python train.py --num_hidden_layers=11 --hidden_size=320 --n_experts=16 --experts_per_token=1 --d_expert=256 --d_shared_expert=0 --hidden_act="silu" --moe_layers=[1, 2, 3, 4, 5, 6, 7, 8, 9, 10] --router_score="softmax" --normalize_top_k=false --routed_scale=5.53 --balance_loss=0.00242 --balance_bias=false --router_z_loss=0.001 --init_std_router=0.0154 --lr_router=0.000766 --num_attention_heads=10 --num_key_value_heads=2 --head_dim=32 --vocab_size=4096 --norm="rmsnorm" --norm_place="pre" --norm_eps=1e-05 --positions="rope" --rope_theta=100000.0 --rope_fraction=1.0 --qk_norm=true --attn_scale=0.177 --tie_word_embeddings=false --parallel_block=false --init="normal" --init_std_qkv=0.0233 --init_std_o=0.0 --init_std_up=0.0233 --init_std_down=0.0 --optimizer="adamw" --learning_rate=0.00163 --beta1=0.9 --beta2=0.95 --weight_decay=0.28 --lr_head=0.00663 --max_grad_norm=1.0 --warmup_steps=306 --schedule="wsd" --decay_fraction=0.887 --decay_shape="linear" --final_lr_fraction=0.1 --batch_tokens=65536 --max_seq_len=256 --doc_mask=false --train_tokens=247500000 --max_steps=3777 --dataset="wikipedia_en"
Below are experts of layer 4 (counted from 0) of a mixture-of-experts language model. Rows are named router (the router's row for the expert), up (a neuron's input weights, with its number) and show model dimensions 256-319. Each number is 128 + 24 x the weight over its row's rms, rounded and kept within 0 to 255. Numbers have three digits each.
Before each expert's rows: a language model's description of what the expert responds to. This comes from a sample of Wikipedia text that the model never trained on.

# expert 0
Description: Mid-word name pieces
router:122102152136157125150135154144092157119143131150139141141146105113099096125108125135102113128114102109145108111127098132139158120080122130204136147125131150186167118134103140146187120139091156
up0:082120139094092101127167106126143124141130122142111148125127131097155128106117130128133076109112128128126096113089111130142127159136144126135146142141132173096109131127128155121121142136135163
up1:090144093145113157121127144117114155151146114120150143106135123150098140089143102152104117138138177129150101117114105135109148141144122110151129118176086139107114117145108131146131150128118152
up2:157129113109116141119145124133149133165132135128127161136127112131071138117136117131084132152120128112162133144114135112172091120114144108179160116151143137151146178143150161117113106152096155
up3:153124089133118099133108145140164138148089125139121104099100148144091092108125112138120115123130119127133120105148133113160166173115156100147127151106115126155121128102139117154116155107102118
up4:075148136147119112137138121136160101120146087163113128138143153099169137172115096134136131115114116083130088166110143149138124127111122131190166136166185131151164142131107113165161127113121123
up5:100131084133140107134146085169158157100168153135140120077123127109128136115135174115108125173098124150169129114112097127143114120080131134189139125116082120151173125123113147132171157144093153
up6:120112073122129081111119095149160141126143098112137133104124119154124133150145096129159137134064171127142081112096104117088141122169116148153096116114142150128115124140120150131152130127142112
up7:154114100087130106120129108113134090181102136125142096130102109122145152098150131135107169137139096118115076138159131147096112144141090118204128156115109083144136178147126116151182110141121155
up8:115140148143117054131104120129103174114118150123120114135087117169105091119133124105125087141132150109103131091105160142134109151109135147079157123150143103094152133143154130159142119140120135
up9:150114107141148123148098184157116130137122158104139142156080108146123122137112163151130112148148146169129085145130104131138143108125105116216111123060134088142091136124104170118137156154122125
up10:112102173149171109163117120134104155119137127120152173147091124126145131140122130084075121168143134089096136122105091130113154127142108136122128124116174105133154099129089122157131151124084106
up11:120126077092137117139126114143140119134130106126112114157115137139161082109148127095094151129140068090121136132106094133116150075126120146148155129078137147121116126092133084131122152099124117
up12:156126114076085121137153146081134120089058125138119123145133081117113162111129120108115106141134137131174145189148140133138092118143145137111120144131121125115119138146162143128137147151117111
up13:134098122138164133153127146112137149107120120171120132163146099133149136153110108063138144110163073085137131130163109118118132094137127113123112109127144115092123116129141134169086149131142110
up14:104116096142187140165111133079130127126142155087151155142172160137094125108091136101144095131116115075125150187120156133090152123075122112128127137150145137155168126183140118102118092105102117
up15:151103102123150144112176152138145153119123129137145177139122110117077106149140148126150125111131115131163117129121159137133135155112116134140111143077121160116141125119138169122085112141115118
up16:107101137063129112143116141117137151124111148127134118162139137146114122117110128136104136169124154123122144155154119125168136148132112122138081114180143097103117132115113136104127176131137118
up17:118125123104119107140159126111140135119161121088111099165127156141139131119128093129132085148124123169090124121114082117122126126127157105100133130102119128119123138144143140136150137128127132
up18:143139113135152088134147131125150122097134115152113158152156099161133160112099137102113093148131101117116113122106194118120124133104123132135120137123161141110169149138117113139123129168117137
up19:105115130101158178153096172131132122103185159118113128106137120157116174121150090123153149124119171112157110101075104145098129121090152129114121127141120156134140137168165079180128105126090107
up20:148145103141137143148140124102158102158122124151147164104143167075142168136140130131111139109113153133160132130151098115090147076094126154149115115151115151115094141123097120123090129138134135
up21:139145152153134125157119130159134120103129134104135125170162131137137121133095128161132099122106122115118138098126108144091156123108112134161157106157141068105137148130153139140139128147131163
up22:114132129134130118133129121124129084131156156104152105119112100128118123137131084129117116143165130131152133041098113149104130144113110153144097151143135137106149148187116147194154157168107112
up23:150147144137140171136116130143132123131136123162101184096131139144131099123157158192126136112122100117157112080108143120128109136110169165123132137129137193118149140151128120131129151116135092
up24:147170140114136168142128139092131151158137139091127145068095123113110113128126094122113161144143144129134112147094112137092120168121131138122153131163144141160097111114114144145157115130144153
up25:135165123101130085150133159087117124127099120097158087139116128143105135084122092125092119139159135126123115150170156133083132133142094118114111124147115125043100158119169142124122142158133135
up26:152145122095183120128109146123155144109142126103160112140099108120128122142140162171138114135130127148131130166122095118119109101130128153151131143134175126152096126116073192184122166114127109
up27:099101157133148186139108133100155148129125137142139097130156139136135118122081108105108099117138105143159133100133135159140149130138127153167172133124106114133176141098133124124153120127121120
up28:145153078144101165136131152141139117144181159125123112128143120150124085117129147199122114102156119135077112123116110106111122127153108110071153136113129137123148107148170102145172107148142141
up29:128103123113119112145101114095146130128130148136114142129116129155142117138140101107173134164115149117140133139104118108091131112092107107122177141147128169132108141110145113111102131102143129
up30:086086127102168127126114114157123145143107138135125123187113104118100098123130137169124135124149118131115113135112174125122102144111105140154092164117146168143175107107120126132193133153108120
up31:155136114129121156175135161124129133114170133121112136144127110138103110105110111174134109184129155106120074143103133142128140158110088120124111096139142141097115133167170120155122167138166145
up32:189142161135134124125131126138107107147093122139143197130108136137151149114101111103114119142116106135130115097122161103140102121145114176136153133130113135118130138178150147110161123133161165
up33:111132138150113136141121164115119093132087117129121206135116121106146097153111131137112129139197130089118137089114115113107124143140131108108116122114153145123151126130099128106154180153137144
up34:133139121150109136121106125133154145104188127137153121151158115131152144148088117146106090139123131108088106087073150146173143136066111109160115132121144093129097126120084146155109113137113130
up35:125127135172158113157130097158130116118133168140135130104194099095125120072129143115160177103122098103156090102108105104126112152094103143186166122200121133139130128128117152171112152128130141
up36:129109145120103171124096102173134190115116107133117138147119130119132145110114086112134134143144149127163157161155128131153112129106178137126147158172112175176103141127138125123117151120075127
up37:141147128107171168134110136106132132084144110149108116122126129115156124113101151137150111115135129179135082133141122130109152119112118079113105160104127099147119131119130129093135152164163143
up38:086139144167141119138145164130137150124105106131144143184193111107130121115134101103131147093086154129142102127109136169164098167128134142098122097169159127156133133164147140141168136156135083
up39:087083142122108115145116107109114132144120142160107155141134153112153134136135099071118124130157137126147113084103152142120150154150144108140102124136139152120123108117104097144149169148134099
up40:131126100141163081140113095125143161127126155143132131101159159155088101117162158179137136127142144205122139145141110119109120114117122110159104118125117133105151105144125192142140136129131158
up41:127125131166137141140151107148128145118145163104110107136181134130169105126135139184085124116184124144139117123141094145122113082099093121139094094136119150156119095137115099166147137129138138
up42:133105144108132115134105168143128129136144125072149125102121104118078114141169107097098156156097089108170127142035088138133153119084088119131125142098156124121115137099125148123165140133113151
up43:133066125109110113149102130093133090133114126123123152144127114107138162103069076109133071148114143102120139114117133121165114105138157126129132142152111112112129114112108136144097131118151139
up44:123167099158103116139142149092153114047141126144151128186146111114072113139136108152087136142127141128133110151109181132165113133126132109135128137099120126175116117107151119138105165130141153
up45:114128099136154084172136168141141080122123177112121097093084138147074134112123148110147113133162150109136110130132098154146127081144130129119125167166137148116131126131113098165120121120110124
up46:152129114179138112130129117098136151089125167095120136149149137124128132120096119123083107123108107135108107108123158118114139152084109116114185114155131072136143126163135158122112112151121104
up47:140144149178127152131121128170122148167103172163139164130151190168140112162127086136131130095168140140156126080104163146138175120096144147114142108137115108158136137107125142092151104133116113
up48:108120108095110104113147091182154109116089147117127101130152148137139177111115148118167123118118142135099118116100168166122147096079134166114166113163133176144176163135172127121144121138091140
up49:131141159123120121118079139136147140134123082196139148125131122113143118080100139151125130126148083072154105110123136147125131137127118125122102090166133104162128149120122108148132145116105145
up50:139120178131089114134110158109143120124126115193140134105126148099141152123134130097162145096118167132106156109136137105139109130102126137101113133131111143132096164117080129146117127077144123
up51:103097115133130131143111147158135113132109168114135132144153146127115096112112125138115124099137124125173091111112111140148143099074102100115113130170130142118098141126097129141152137161119127
up52:143155142132133097156114136141166082133181118113135093121138090138089122103117123100111157143145125138102143148074139124126121122091165126116138104150127137132151165136135135107137119154122131
up53:155095127135120141142136135114157134135124163128139096102148130093149122163129115097104160170110107089132111135094137141173127125106118113165194135118146133115126145124086177126112125155109098
up54:152145129124116124123136171156133139131101132158123090112137129123148081142129122125108144132125152159147145118132160118168112123164130115136102145101105116148135140113136108120171134095117123
up55:111125122101158156134136195092118156125152111112108101165116093149117117124134079115120093105111119123113144152130066145147178140155144120136100146105185108123098102117137112137132159168140165
up56:130118072122136098114153136085098122110085160131101165134143118086161157122144131092111066138118146097141120161140103112061124133124125164140146099137139153158093139122146136138165091122132145
up57:165101143087116134128085148122129129096108134153129120158134102108111141094146123111114109137100140131155137129178165108117131133107077132131153134130117144112167197102159172091098120126150112
up58:097162111136149150129124090109123109142110177116128130133157168102119108169148135094100100128133088148147169125133149104104159114165126116147096138086093113083125104163156117147142141129076162
up59:120126124163115124132096143094150132110154149143139114169120096141120084154120169129100136178097092168093111142149162145144172099135144099192158116110132133074145133118098161120136142122138120
up60:117122102122127124117117182146146131075095148123165095149124147113127131121105152099108117153168117070122104153143159126154123106110119111091101121100117094112145134140111169115123169097142150
up61:106136114132161095147110116127130173114099166174133096130133154137106136131110101108103137130165111073116152154185131134141148097141120128133156117148158172123148113125116133168136111144134141
up62:148131106097104156137155138128151167091159121098127134119171098155191090130100134129119117153188139133136141130137113127112118148124137129105117141130125103124152163102118107089141136153162124
up63:121111130160113139133098136124146097165140115123144171148111171144143139124160112158155103090108119126130098130120120113088088136112120101132119134128134159159136127133128214111133145126134142
up64:124133184129118142148116107162103126093148161129144118116141128122129139116156152124107133099115126113113118112140150142164119125146153107112089106138139161176127106129119128124119116138147124

# expert 6
Description: Pieces after C/c
router:110100150108130119167113121130159137078125151101160140138136124095123129090128117149095108136145135115142097123107144187117167141088093137160153137134130140122176214147141177150130140125118134
up0:079119139082083137134148110127120128115145102136075109106136115101162103099145113154157119119104089149148099106155126115141130127111130123203160137160133135138129121137140132134144141146147130
up1:144141165125106124138143150124134098146104111125124086131120122071079132070090106148099142116120148121150127109144119186150141114108114122156145128156129139144164092158102080141121126152129148
up2:157143131178130100117145128114149148137138095160134168151129116119070139117131106156123114176122102106137141111074149162188133084128167125164125119112137156160111177141139122113167151137100117
up3:152125062157109138166107120119166148121143133113113128154125113122076134133135171111104112101147112131183105127105125126126152152130178105147114149108080135139102160145140146148104132137128113
up4:055140123142159127137097098129144105146176121183161122166160200125134105100134150135143146107141154115125108153098084157117187131151130141152128120137129143126119123105125073147177137119113150
up5:132141089126107113144161088139157134153089106114121169146095137138148096159132167129138116133149125174164129113188139122180200115129144120118114157122106131142145139073110132167134160107083076
up6:145162116145151127106087116144125128146121140102140182126135156155145112128146104153139122136176126119091109123114127101121188094127147148133114139107123127133087134109130145105146126115114145
up7:135086145100145168141099118089159102164121139136120173109144161111151103064142123143122144109142115127138129149124146126119129100144114109141168163151121088116174155153147125144133131128130138
up8:128131153103145103126149167134105135147125148140104110184121142151143139105103147170150086136139107123061136132162117097180133144132140132119093131107173109121151129125138108108127157151148160
up9:156117116135159137174121157209127126137149188096109106177105139101135134141120155158125120150118135135133140140128101155140163164131140124159092141091143141116120132106109143122151115174107127
up10:173127160128162109174174146101109108131132116192142162139103093133145122146152140146094142148119136139126132120153110159121110070102109145110145116102134148166155121130090092158088136129082148
up11:089111114103107142137086117148135116143124140131105128140119118116145088114129116099116124135123084148145135131132113185132139114115157130143114139106161108156151128098126116120118144100121171
up12:133151115128122153137110120112159122079093196161117098120153084114098151124129097094141152107064131111126122155168138170167123167128128138073179165159127117133169167130116121142117153121148107
up13:112084089093108119141129146098176150143149124140141120179123079142124087113095135107146111140160117127120109107189113121104142130121124081122152130099135154131131088145125152134140199109145107
up14:118129148081162095133117117144147101116138171097126130131136099161108155135096123127104111129146108137140120171139138112121162126121133101144175127134140156144115142146116130134161142100093142
up15:143171171171119117117154152131134144124122083123108171104121126106106123142119125110192140121165113135125117141094115114105106139163112142126134147132132129166149154162104174145084115130129130
up16:140122132112164138159140106123149103155091147120160145152181131078072098101133113133098146114122153077144148143122101127093121122124153121155109143122140131138162091154092120163129128099125160
up17:126176160097128155134131122111131110146131134104116122114152172114091109102153104124100084087137146170103162133104118116160153123095100136091148114106117182143126133145134137092116123135129167
up18:124116153093100073143161139120100101121152136130140137119126148135127134112074144134049104122140132097107167159100122141101126158071108132161161170134124092164178196133108104148158178125139126
up19:091126113088133136177114145110155113080145132110093136112127124156128123100148129137141121135118155125170117149107117140119157148128140125126155127177152137113166108179133112165140150129122123
up20:108129138113113129139164103098120116129127128124147158123090152118150100143090098116126128149085134115146132104120138088088146115106131157147126137122094149135132159160099130125139162128100141
up21:115138148131124110151180126154130139095095128113156126145138126116134137141160147094125129164151103093142131136116155145155102135159127129117134152114148140130143132159136158146110125156130139
up22:075118140130139117150098134108165109146184134105115079122131128058124108156127117125117091116130088145136120068099102107102113116116092100128114122121149140137138124143133122129135167135152119
up23:097122115125102168127094089157165107104120075113170100115132164127047111139115144148159097093120113140116110088132142084107090148144096097158076106124113174164059129158108147090151111165112146
up24:177166146051132139144122136126149141132138171109123113148124128153140092163093096119105142160140142138133171134132137167120182138066138144111132097147111151119145139146127164112130086128142168
up25:157135116117137096152105121081142108094115160156173127147121106154095092137129110123084121102178106141120132130153173090079132137111111120111123129128123121124102130132140156103105166130138133
up26:151070126057130124132062103128120091111112162142141104124077167147119165125131106152109133155136130080127134103119126083197142127116135140132160174127160135133124144133126158098145161132136112
up27:147106141139141132174087143115150154127140095096116115132126109157157115159095177112087108141156110145162110156122119126154163102109112130141112151113160128123165135118125096152165117133121131
up28:153129060114120159115107122110165146164109171116104141137133123125101134146155128125136118126105114101159105105145140180177146125149147125122183094096140115167127156134171119131111145143111143
up29:127099106104144091127105115144118130117128129146116120143120098147111117117107089148149152137105120129129107142114101119160107100100145142154167139105148164202131143074122090114119132131137126
up30:073121135096150157124117137129116121146103113106143093150102141106134144122152109131149099115141147059142140126105123111115156120090066092093135178083146132102140094153143144103138160138113104
up31:176121116127133126121105165154138163143139137171165168174111110124141137118130093139122133146127063106151087116126127133116135126126122108115120123096103107102088127194099113149125157113126175
up32:108099102083148115121097157184117131123099117163159166134131147146135151135106130079100087120111106124172118038127150138191092114141140147122144122159118139171086117145138182117107167160137152
up33:128125108153126131151148137135112141132135118151139102126144114122139083109116123097109115155123128154135096089120119124124108105136123143179126127091143123102142146131154117122124176122135161
up34:133135149146125141117105120133111140101166163120171113167134128107132132100098118138086136145151144130144125104149122179107132123124130133141154112133133128155074070107073168152151124147142105
up35:135143113180137141139148147121078102085139130139128159140099144122141112100153130104112139141181146094130147145098121130076141118137101102146120103150137112121135089152163112109131137122080153
up36:119114162113162178120112121169158149159162111157164116134147149131097161114106116121179142203105134081138114130158119100120139118141149135173140115134149146148109174126149137126135148144091148
up37:102065110134143119151150114115108166137168095105104137183119112122108140112114144138138053133148098149122083151132145126124118145097067100157133191119117127130149158128144143083114123136137161
up38:109118117177134145160128188151172074086099122093125110142097138111082155126111129165156085094099174138099129125066150147142088167147147151132126121164130139079110167146148146122148074135106111
up39:152129195114109161147090095094102127159076104130115105122138129099150083126130115138117098122157114114169084092132105098146162134124138137104142117172135139135152135107094104163139160137171150
up40:157151097145144091130116101146150155144111132164113122160130154132130073131127151146180153074160137201134149147158115089111144143111125132134094116096081172136143129114088158110151135150127152
up41:108133116109146161140108123145150098109128135106099130150184138156154108141143096130105133163170105103145111140097131202131119111103113105166119107146124114155148098140144118100129146129118119
up42:121166169146114130139126150121117036132144138068133121130122091142125146115143152080141132118104109075122120113147113198173090129061073136099139117107136135136113148152129178143102121150090122
up43:125094149123107124129110151107144121129151135160116133133157089124114132105080144167140083179110111137077145124162111096175145082140138137131096127108151159129114103110109100125157139140160150
up44:153147131124162162111109122166128158119143152108160138128137147148101128138135116171126133114168110144168106070154163128159105099150156142112128147084167104163087146140150124153112126092107160
up45:121117124137145079146106164117165114113096124087125096142089127124119126121115124140153117120138133107122113149115160136093136143172106138117124122158132168108166115130134139112125104110085102
up46:094128113093140155117154122134129171112097172118113114104125074107098126124119081080112133124132083111139135079123150136186135152119143139128156108162150122141144121130091100121142153149099163
up47:144129114150126133133062169124100135134122147140109106132150126144125107173136104135133106085152113159128122096101137157067146117125114117059144102126136123098120161172157124151157129130129140
up48:058151115108127112147101112132134094114093124109081116132123166116107138122096135150144089152122104120145136127119117134122155115124140104127118127146136118126145169115156164076149125134122168
up49:161125142201154110130151137145134141141135147193139167108153093101137163105122118116060130112128092133097142111134148140165134094151151130168155100132157115121140176101128105125130132096123156
up50:123102149110139161148114178126127102147181143171138134116132151107179142105127087120153127114140167135110129106128120148141102099105115078142163152127174150158138137144092118143134088097117175
up51:062138161115142136141087106150130169108142134143113144147124137098122099108127101098116102163148099078143109114124117148133134094076124114152132135150140163140138146148108128139177151135111154
up52:135131088163119127143122170168129135162152127094134116149121104169102115102114131155129161115127129108131133104107136134136149104127135112086177093132146088150141141125173109126134132142109143
up53:140084090134126105121150092138136163106100150148176140088150123134108128138120122098114144154134124112130137158125123125132112134147053164136162104154134127164167151128131164125100129107101147
up54:137098163135133145131110127130099116110093129147130090115182110104124096137133140152115141084111120154147150101133142118125114105140089134142114114104113111132152118131110146114146119098142123
up55:113197137087157117134155189102148167152153142146073165151130144116107089095162114124142132157178135145122117131118082187078146154123109121097112123147148151149133088122116139165140122172129124
up56:133114122123152073159102141089129122131146128107118123110128093106130127100123097095147114191134148081113134120116099137117135121136129104168119139178161130133115181138132156180135146172145161
up57:202154140100159132135117114134131173085133161120154146103146119124127122146150095098137155114138109119154133133161132120130122111142115146107167123115116161084162093160116152103096104128120159
up58:084120148119105154149140118132152136147115118141124156134132157120128128116152153090150106083138139116107138161135092174068129146125130140096112127113121104120137126174129106141132157135092147
up59:116119101195148126156116116096088168186099111146164085122131129128107150138137191103097127136090128139156126118131153149130144126099122131099147128107124153117142116085114151148119131133081115
up60:118114109149115106146137172120123084129130146153147117170102161109109135129129136149070122146171112099138133148140138132148109162124165131137171131118088116159087121136111186110141140110105084
up61:120126129144165132154121181109163134130157125110132084146119130107132113111110142072107106141124144112079135128167116130130162141146068139154149148153157126127162090165131138142125119157129152
up62:134136171140124138134152112120097161124174139124108105128125107121144110113106123114092130171162149158137155146134119155144103190134119131107117170116137114112139138074146110106130165141168141
up63:121117100125128105150118134119127134130117144137173139152102155124078141154108116131112104108112137081139097108112137142107104174120159135141116163125149148120140118123106189113096090140063113
up64:129129186126127115152126113186083146125165153164129154102125150076125162134140126158115134153115115102123090069141141140176119166163142122120141112129133121149097126169136111110140172125144118

# expert 15
Description: Name pieces in lists
router:144122134124151128161124133173154140106088162162156160150185148127128081088096127149057102160130108121145132106126107157120125120083140107156147112131175122143152170116113148144159128158130160
up0:080125070100121084132141126097180104095161150109116097120118122091130119098147121163118113115088131152132115124093083110125148143104081134131154133112128147150095133105110171164138137170142129
up1:111134123139137147132184137091153131149093137122133137148143112116143120059125119107111162159152143117148106161102098153104133115158099125107160110127085123113168116127104123162124152111110165
up2:164117147161145150131148115141112150130133156155142182130134184125099120133138120132100113165100134129138145127121096116130135081118148142155152110103132132163128149105094162142128121161125136
up3:143157094142121105144129129172140170150108094150144125161180106163103149111144139118096088103143090155146037106138167164158143142111124121155099143100128089131118121126094147087114133138112129
up4:116131133130130089118159109112138121126127147170144131142132142093128079138163134116101139130127133085137120142126137125108107146116147166167149153134157093157123143127127108127153126111106097
up5:107166101083100138136176093094153152116058140147093097140145123126121163109169141135119115101126107149160122094142141148103133119095131152132089147137150161202151118089110111158153128154090109
up6:145116112137099142136157121140163104133110164113172131149115120105151122133150145115140085127109130109093073115117135130116160107122104148139119097132145127171119104106116130141124109142109132
up7:144086142164159152132115171135150104173136169101132125097164142128106103132135098141106160125144110111123134077161118145082130107130126110132134100146169130131168170170113117126125129150125112
up8:120144170136197129126085137139130108107119120117131103156149103134080134082128098161141117139170113113117128095128106102137123145146141100138111090150190126110165116136129141171132141160120158
up9:160131097138165106151137158126131110110142117095116107104100137120129065116093134107089124132134116146147137119119114101177146114125101104131109151103133115119104158077117148112161107147093123
up10:116129177162147133168097131112151159151108138127130141125140177089116125110126135117088126155150109094140149137101077149140129137091119132142115117164168113125168107125134158192148157112141111
up11:146123089089068115124119155116113112130133119140114119167110107108161106134121146091131134151143089130138111143131082131118094115093152115124132147092143121159129145087091131109123134085105157
up12:110129133124119142137135173134119123086118169158134135096164145097098131102151139103152143118088154127117170134141140137124112101137143097124205145180097133101139150128159100147127129135178143
up13:123113113117144135134123110083161119132156130167136128183145119134112077161140145105131145123139101126125137129150119171083131162144151133120133137131094105153093132141163176132120131132163122
up14:162148134148175113149157141107121131127139119115172148136135172132131145141111172125105120191132147083157134148105132105113176110126135121103160127142129181128145104125152104144158104140112141
up15:159157140074126134117117143143118121141113141098180152189133144081126114131114127110142112114189112116142137153126107142127132141120137139103140129116171151117132076151133152107128123106149130
up16:122101149065134119140132151122124082147117160101149163156172191135102128120112116170072119160135162120138151131167101099117131082132135144126111117131106145090111103102108095114122174127130108
up17:139152109088120125148145131124131111146126129127129124195186168123133139127149115169100024116165087111139121088136087141164145121134104114110174114106094139168147138164119155090151119124139146
up18:120113132135161087149109147137121124104126133175122106111152129115101099099107165123095122146138131116111133086131133138123143134127129122161112150152144134146164127111069142093137192174123161
up19:110131127094148175157121179124131114102132138144129163091169114176129144084141101144138123127136119097122120111086131154105129129127154143157117125183115155100160113170130099147147123135146102
up20:114111115168121166131109126109134112125089136116096134185093124109138130144131116132125120113106150127109142109121133125131129122085130161138108083122144142131163138101129134150099124140094179
up21:151161168129133099150144163135113092089139143087157141111158114135114142120146134130094138114131102127099145115128152127124146103112165148155146130143145142151112137158118154117132115133131119
up22:141146167126146111143121142120149108122171147135158136124123117072091071127130132171107101136132101140156094068135138116125108127124126119164111145140195152149131122159078160124157151138143139
up23:145156143133093129126122116126157135089119143190174129133145133122100118138124160138111122103150127152133083114098158126116126147129167114120081136189136164143100144152108110143124126123139113
up24:155136132089164114150112116107191151138105134109115157126158153116151121118097090094114163139168125152182101100138092135074120151149117123124100110141166120109130174112165144100142123171132159
up25:146162141106159114144107095084140123120123175092124146134165133128094150094113117163086104116160140082149130155174136119079116132149109136100115137123083134156115180141163145131129142111144116
up26:177093128149104065134115111106124082121141130136103120149083155133139135170106133148121135122115141146113163110122133134114132122140134139112116130102131152154115111134153146181148141101118121
up27:155137119106144169137137130152171089136123136160111124185145124145128146131108123107091126129135136150156100088150122121119127106140114129118165135108103085149155185134141097091127119103108139
up28:094158129157129132148103186186108122130133148131138120151102185170128136098134075117119089171099161114107132134132127143122138117146124137134162106111114100125148113120131132102113102135121137
up29:137092165116130138160124113144137143175093126132134132125081127110087117105128116136170125153137156086131125159082076128138122111097125154127109152139127129139129118092119141156151149125135147
up30:107142142115134140126112149166118107141124133135164086175104151135149103125111132149194147149150169083181094109084154128127122128123127112139132155112139108152133105133151131151133151127080117
up31:150109128100164153150127140129131138152120127124143093109108178108086133142134124143117116122159098137129150141135144140136114143085147152109110140127117134127088091195148133096108153101162165
up32:131095144161183116126137155092108098148134126109088185145136151125104125172126144097077140104102104145110130107101171143145116125147129164133147130138141116162100115138124143127134148143157183
up33:125087191095146136125134100135120066158138162154131161126147123117143101117079106125102121102148149140134110107115148109119148101125136127120097077147103116088165131090113107096105165123109172
up34:134179136140145202129113130141117137132143114154142095123157122108109133110087133140123128137153074125096091142102162148129156116128159131126132075184156127135111129127080162189160124116160151
up35:089099143165153098157093134103125164109144155095123120141129080125153093089135142088136126123134123106145122078128091153102145137125108110172151136129186102110129130133128164092155128159085156
up36:139121138100127158136126125167127215091130153106196154130117131112140109126108098149156142185107120090138139117156182113109095148073109120127139155158109127119110160148107125143135136150139119
up37:099062125143173124134118118121155133122146137106122126140119121109126122122114145150085112198145108140139103117104129150142147105113100123136127152122148113150092126100123128143129125169147133
up38:089121142181100113156139113152087070111120104147101130115160125089103096104135165109105122096127156119153105096108088145124102171119164101137141092152118147157134134109149103090155107121095133
up39:136114190091102149151159127099086180138091134111116117121167147122146127147123128092139109122166180130137086071119132134086153149130127116129117146194112142116137094107097102161149120139129108
up40:160149097119109085160144109175181144117080155120142147151153130132118067129131141157111126142133122170128110113127153114109160139123145109161087122153116116124129106122147133116159125135117140
up41:117137109123136152133132142187152136111142137078091116150195154159139137113129089074118117100148085120136120095129170146121111113151147117176172136103149106126167133152121134110135147107112134
up42:122121088114138120109131143130186088162119122084124141156135148129103112136172163143111144153088093123179109143159119173133091123124117114139106118068122152150127164100167127145143150134141142
up43:137059122137125112144107138160126130126118150158127144124116118125115121119100088159115113163127087121113163100124056090127145099162127119109116144133152144122080119115077127157157117144112155
up44:119150143139138136135126165152135137144101098117128145126111170099104135073081111090093134126128169167131095108142173112154101096127106097145120181126134106188134134120148102100122147118124154
up45:124119127152136098166110151141167120124096161187130110149071163120162119095117165116143091109164135130103110151146127115115136123138131145167127121140097132105124133123116132144132146114122134
up46:117150100106136108144126120144165149148123179126117120106115122123095113135118096116118136108110093131111108083109098159139135179124127096114179099146155143144139118142142133135139125121150167
up47:144099181157165146126136108128097150115156148168151155142195161129123105145122089158121133110150129146138132077109159123125120142086137128134132115162115115152154138154105114136134111151152109
up48:142127103094135147121152125162126087124115165135123143131148149152136139108137107129136149149121126107136075101156128140144138114140128128135119104137125139132163150136155139115103168176083142
up49:167139154170121110134137165150108139109089103148141131117112132101105130134080124129144118110170134130112093122127154126159128125102113117128147099123168081158137136074089098141135111096095129
up50:100094145144144095144117130105136101130152092144164135092114137116119096133121097090097182156128159139111124104100071149102139115112119075112117100167125107140149147116127147161123103116129153
up51:083125157121164110147114131137129146124100129144177140152140141093124083101085136129124139135146121091135094116111109132127143082115096084129136162161171145157143156139130144146170175171117150
up52:128154137151090150136146123187174130136145127129130126106084120144120099109145115122119154144139114162117128115094115146108149101109172146111106085150117079143156125136171129134152166117124146
up53:164080080131138125130125128137132162072124139120150124075161150069139081145143138111114143154147079132156144138077131122161125142110101103148162110122124133167120184121074160126121133124136094
up54:148123103148147128111132127168097126143130124123145118145158139146161089126128147163122132114146143134131109152115129117148155114127123118156077149134131151122154133131105151136136095135151141
up55:111131126093104091140128149127147121144148099154116182129129159154144125122119138135139114123131104116143146138170060139096131128142143148115136134151142156168111122081161130173144127147106165
up56:092131103107139096120114119106112106119124130153153129123141102085123128121151100122128109126127149105140141152111117132106123113115113103130167146107146158126109154133149137141137136176134148
up57:150119110086104150138127144121100144162147130149147134148177120103124115128134102104109115154119102097137131140160101128113126141088112139131168106110142124129140144144122154114129112127145152
up58:108186142141165135145160138144114101138107115109107162141159186158122108139130130159116108131147115113131114130101117113088122125148159129114130114124144120131119135129156150102145125138121144
up59:113114151145142103136151125107111144118110126171104132145106105122146108113107185136093134102094141112092106108140137129105143122136105137166150112076138117130127113084133115093116093108059164
up60:169139097109118122132090193118142163112090181136197133113156168107143112126122113132091098144160160108120141141158145138103150139128131153119150123098145134151140118122100156123139150093109120
up61:098164138138122108132160124101112162086103127132106150143111157159130150103121142082114117131111119096106131121143081169125155148157113121153140112142154146160157142094150100117137133143097217
up62:160125147108105154138137132106091162104118090113149115126109116122141133119094105129107102121142113158138134121175120118132135147115129082153131174153105100172149155106193118104131120139136103
up63:120155124106129069123113128137102110102103103162136120146143140100149160139124104174100100085133130098159158141130149142101129107084094107128111137135122113149149121153114133168118067118107130
up64:122136160124143181144159164134157146053152164154151181119124154134121125141129145147090094094103125159119119085104164131130128114138120139143144112145117106167129128111156128144126136158136097